python train.py --n_layer=9 --experts_per_token=2 --router_bias=true --lr_router=0.000278 --tie_embeddings=false --beta2=0.99 --dataset="wikipedia_en"
Below are experts of layer 2 (counted from 0) of a mixture-of-experts language model. Rows are named router (the router's row for the expert) and show model dimensions 384-447. Each number is 200 + 40 x the weight over its row's rms, rounded and kept within 0 to 999.
After each expert's rows: "gets" lists some tokens that make up at least twice as much of what it gets as of all text. This comes from a sample of Wikipedia text that the model never trained on. Tokens count by the router's weight.

# expert 6
router,278,151,160,261,249,148,178,204,217,275,154,197,207,270,258,236,233,246,204,157,184,176,218,152,252,237,289,270,109,243,194,136,201,133,178,250,189,160,124,176,231,243,216,198,278,188,132,140,217,301,199,179,143,153,180,232,195,115,222,213,251,187,85,264
gets: "1", "|", " J", " that", " used", " P"

# expert 14
router,287,125,163,255,280,146,224,176,234,257,150,227,208,254,266,263,259,218,256,179,195,200,221,163,221,211,247,227,163,213,189,91,221,116,198,227,190,211,163,206,231,246,240,222,240,219,138,188,150,260,212,225,137,160,210,226,190,154,208,190,217,141,188,271
gets: "1", " |\n", "\n", " ", " He", " that"

# expert 27
router,203,150,175,211,208,172,208,243,190,385,171,179,252,167,189,243,189,210,180,143,155,220,196,112,173,205,234,262,229,188,195,122,232,185,201,205,226,217,151,189,200,242,178,208,193,233,172,188,166,228,192,246,230,244,129,273,186,163,188,188,194,222,164,245
gets: "1", "0", "2", "3", "i", "a"

# expert 11
router,195,206,205,232,160,164,188,223,176,156,203,203,226,217,232,156,161,209,142,177,362,193,289,167,180,216,180,260,218,197,211,230,182,248,248,210,186,224,180,128,240,241,178,180,276,144,277,243,217,192,161,239,237,187,143,201,280,160,229,277,248,212,208,240
gets: " of", " to", " for", " by", " with", " on"

# expert 15
router,135,153,236,228,167,167,265,193,252,227,153,237,202,155,255,182,253,183,184,174,283,116,198,232,254,195,167,194,195,220,261,142,259,192,193,271,221,225,248,141,243,211,155,253,213,178,171,185,185,306,160,170,201,194,215,250,289,219,193,257,190,84,176,220
gets: " (", " \"", "\"", "°", "′", " $"

# expert 37
router,234,270,191,93,184,191,163,235,227,295,152,212,158,250,250,156,255,162,147,206,208,219,245,167,212,209,200,213,166,244,168,190,143,178,161,237,209,167,183,191,79,244,162,191,259,180,197,188,168,192,215,221,185,115,219,226,168,148,225,208,226,171,187,305
gets: " and", " of", "–", " or", " also", " but"

# expert 12
router,259,207,171,204,210,197,177,175,270,218,159,257,196,211,187,192,303,192,187,210,201,232,158,153,160,295,163,169,157,230,171,133,208,137,249,216,273,212,169,185,254,242,208,218,232,270,165,151,129,173,208,251,146,216,157,212,255,194,270,279,259,178,187,193
gets: "'s", " –", " -", "th", " his", " first"

# expert 5
router,271,174,167,248,230,146,177,180,206,284,191,200,178,285,264,250,236,283,232,166,205,202,199,148,214,227,231,268,140,217,211,119,200,141,154,234,233,178,176,220,239,260,263,196,221,195,125,142,202,280,152,173,121,170,191,214,182,184,196,211,290,190,163,257
gets: " the", " a", "The", " He", "3", " of"

# expert 30
router,173,250,194,181,140,182,201,193,220,155,144,215,187,147,182,154,166,199,245,247,276,222,193,194,195,197,190,196,236,123,168,182,271,247,221,124,201,228,224,179,284,209,237,182,195,180,221,155,223,178,265,137,217,124,169,130,300,212,224,217,224,263,200,200
gets: ",", ")", ";", "\"", "),", " –"

# expert 19
router,285,143,192,281,198,156,184,190,170,301,182,205,221,247,246,263,186,256,252,203,193,219,262,144,226,176,238,275,187,240,223,102,206,127,239,225,171,139,132,211,225,231,191,164,219,235,131,145,139,196,203,180,117,177,202,218,218,128,231,191,198,211,102,249
gets: " |", "\n", "00", " had", " No", "°N"

# expert 23
router,276,144,136,266,242,156,206,221,213,284,153,213,191,278,243,222,243,199,304,182,185,255,245,159,252,191,250,233,153,201,185,116,222,117,190,206,225,190,118,208,227,257,174,234,248,214,118,145,213,263,184,227,143,166,193,244,210,156,223,218,261,198,149,253
gets: " |", "20", " by", " the", " |\n", "19"

# expert 2
router,168,200,222,161,229,195,166,225,161,210,188,257,121,230,216,249,271,161,225,139,246,230,203,220,220,148,128,151,171,204,294,208,249,159,190,137,232,206,222,126,205,250,198,238,206,208,246,249,206,211,173,213,204,196,196,256,252,129,247,133,180,201,250,265
gets: " in", " on", " at", " to", " from", " In"

# expert 4
router,218,175,128,217,286,169,217,251,226,253,225,250,193,267,198,202,312,226,298,214,217,173,171,149,181,178,289,254,192,184,162,129,181,179,205,173,153,246,159,258,218,360,153,237,212,206,145,203,190,262,225,148,222,168,247,205,227,179,191,222,219,172,178,278
gets: " as", " in", " was", " also", " be", " not"

# expert 16
router,228,211,167,158,166,180,200,147,222,197,242,216,148,180,217,205,189,185,195,262,300,211,148,184,189,211,219,146,206,265,204,211,208,227,172,134,147,262,214,143,268,233,227,172,205,190,111,290,189,231,167,166,142,226,176,275,276,215,252,142,156,256,206,208
gets: "\n", " |\n", ".\n\n", "\n\n", ")\n", "=="

# expert 13
router,275,160,191,264,250,142,192,178,213,292,159,253,215,283,217,196,220,256,173,163,209,182,219,185,188,232,200,220,195,196,204,77,183,119,182,224,204,165,161,204,248,242,260,202,258,218,126,171,162,241,235,199,197,164,196,198,204,137,204,193,225,179,194,254
gets: " |", ",", "′", "°", " B", "–"

# expert 17
router,157,98,138,160,242,185,194,266,229,238,174,218,238,199,233,216,155,190,236,213,221,160,195,141,162,262,249,275,218,194,164,205,164,173,143,219,206,231,190,161,179,163,225,251,215,248,139,194,189,199,153,198,174,233,178,189,170,195,208,209,232,160,182,247
gets: " was", " is", " were", " are", " be", "s"

# expert 31
router,213,210,130,285,176,170,230,248,232,220,208,196,201,166,149,198,178,164,237,155,207,222,213,212,283,244,171,121,190,255,282,168,137,201,193,138,223,176,167,149,283,156,261,191,117,265,219,241,241,185,113,164,167,216,179,285,211,214,147,265,175,197,163,215
gets: "00", "25", "22", "21", "23", "0"

# expert 33
router,240,222,246,167,233,185,182,183,201,170,218,223,241,173,200,234,224,223,181,266,149,211,183,225,188,217,133,128,240,199,280,225,286,238,280,189,248,221,234,164,154,174,193,214,165,229,243,265,165,260,213,211,216,222,149,188,300,196,147,145,171,102,200,167
gets: " |", "|", ";", ":", ");", " –;"

# expert 21
router,279,138,170,236,276,131,179,160,212,289,193,181,187,240,240,238,279,236,248,170,205,188,168,191,196,188,234,264,171,221,176,143,178,152,200,215,205,261,150,220,263,268,201,181,244,180,146,202,214,244,153,160,159,137,195,254,210,186,216,214,259,166,127,256
gets: ",", " (", "%", ".", " that", " with"

# expert 3
router,219,114,173,272,205,240,165,189,178,175,171,175,199,246,214,247,181,159,154,288,328,154,196,192,155,197,243,125,256,134,228,252,226,243,225,223,164,232,180,180,231,169,171,237,196,134,241,286,148,189,234,238,259,143,189,174,209,246,181,186,197,233,255,156
gets: " the", " a", " The", "'s", " his", "The"

# expert 0
router,193,221,219,218,188,164,208,197,156,175,222,205,245,195,215,187,188,118,166,267,216,231,157,253,183,224,111,149,225,195,167,184,174,219,223,199,198,185,180,132,182,197,159,128,197,156,284,288,179,155,156,168,249,168,160,181,182,191,131,177,184,170,208,172
gets: ".", "-", ":", ".\n\n", "==", "==="

# expert 9
router,156,204,231,217,154,206,111,220,180,210,218,156,231,194,189,220,301,183,249,214,239,219,302,209,230,256,215,183,250,145,203,175,271,250,290,132,158,199,208,223,140,231,179,206,183,180,63,233,177,183,227,167,248,201,189,159,215,202,258,267,132,209,227,188
gets: " ", "–", "19", "20", "-", "."

# expert 20
router,279,181,190,250,266,168,159,150,189,295,151,231,167,275,231,201,209,232,245,171,205,180,182,156,263,222,225,252,135,203,167,91,200,118,208,217,207,195,179,214,265,260,225,227,248,187,132,181,140,248,191,204,143,152,215,238,192,121,205,200,244,148,143,249
gets: ")", " a", " and", " name", " place", " season"

# expert 29
router,264,163,198,253,301,150,191,165,213,252,181,196,226,271,214,219,217,295,238,219,231,153,227,126,246,218,198,265,162,194,145,156,229,137,162,194,201,178,148,190,163,228,220,261,227,234,87,169,140,231,188,179,175,144,181,198,210,186,205,196,194,169,88,232
gets: " that", " which", " it", " who", " not", " It"

# expert 28
router,340,145,160,263,287,126,193,200,187,273,166,202,175,293,225,217,241,227,275,171,162,172,176,101,195,190,242,260,119,208,177,121,206,113,219,225,189,183,145,246,258,255,216,222,222,192,108,143,188,248,209,180,154,171,226,270,188,178,246,226,283,157,108,267
gets: "0", "2", " was", "5", " were", "3"

# expert 36
router,183,207,194,190,195,140,214,168,209,212,276,195,158,193,208,165,240,235,219,163,249,238,243,216,256,241,143,170,201,175,193,208,234,172,241,162,140,196,175,216,159,201,161,204,240,224,133,251,192,211,206,126,233,244,194,227,173,209,174,270,242,237,180,237
gets: "20", "19", "18", "10", "7", "8"

# expert 8
router,244,176,217,232,261,127,183,162,224,242,166,215,206,230,273,250,237,232,253,174,215,189,124,196,251,213,187,215,182,200,193,138,236,160,152,234,237,154,123,236,251,274,230,212,263,235,103,168,255,233,257,206,156,189,197,260,204,133,235,232,241,136,156,266
gets: "4", " he", "2", " it", " He", " ("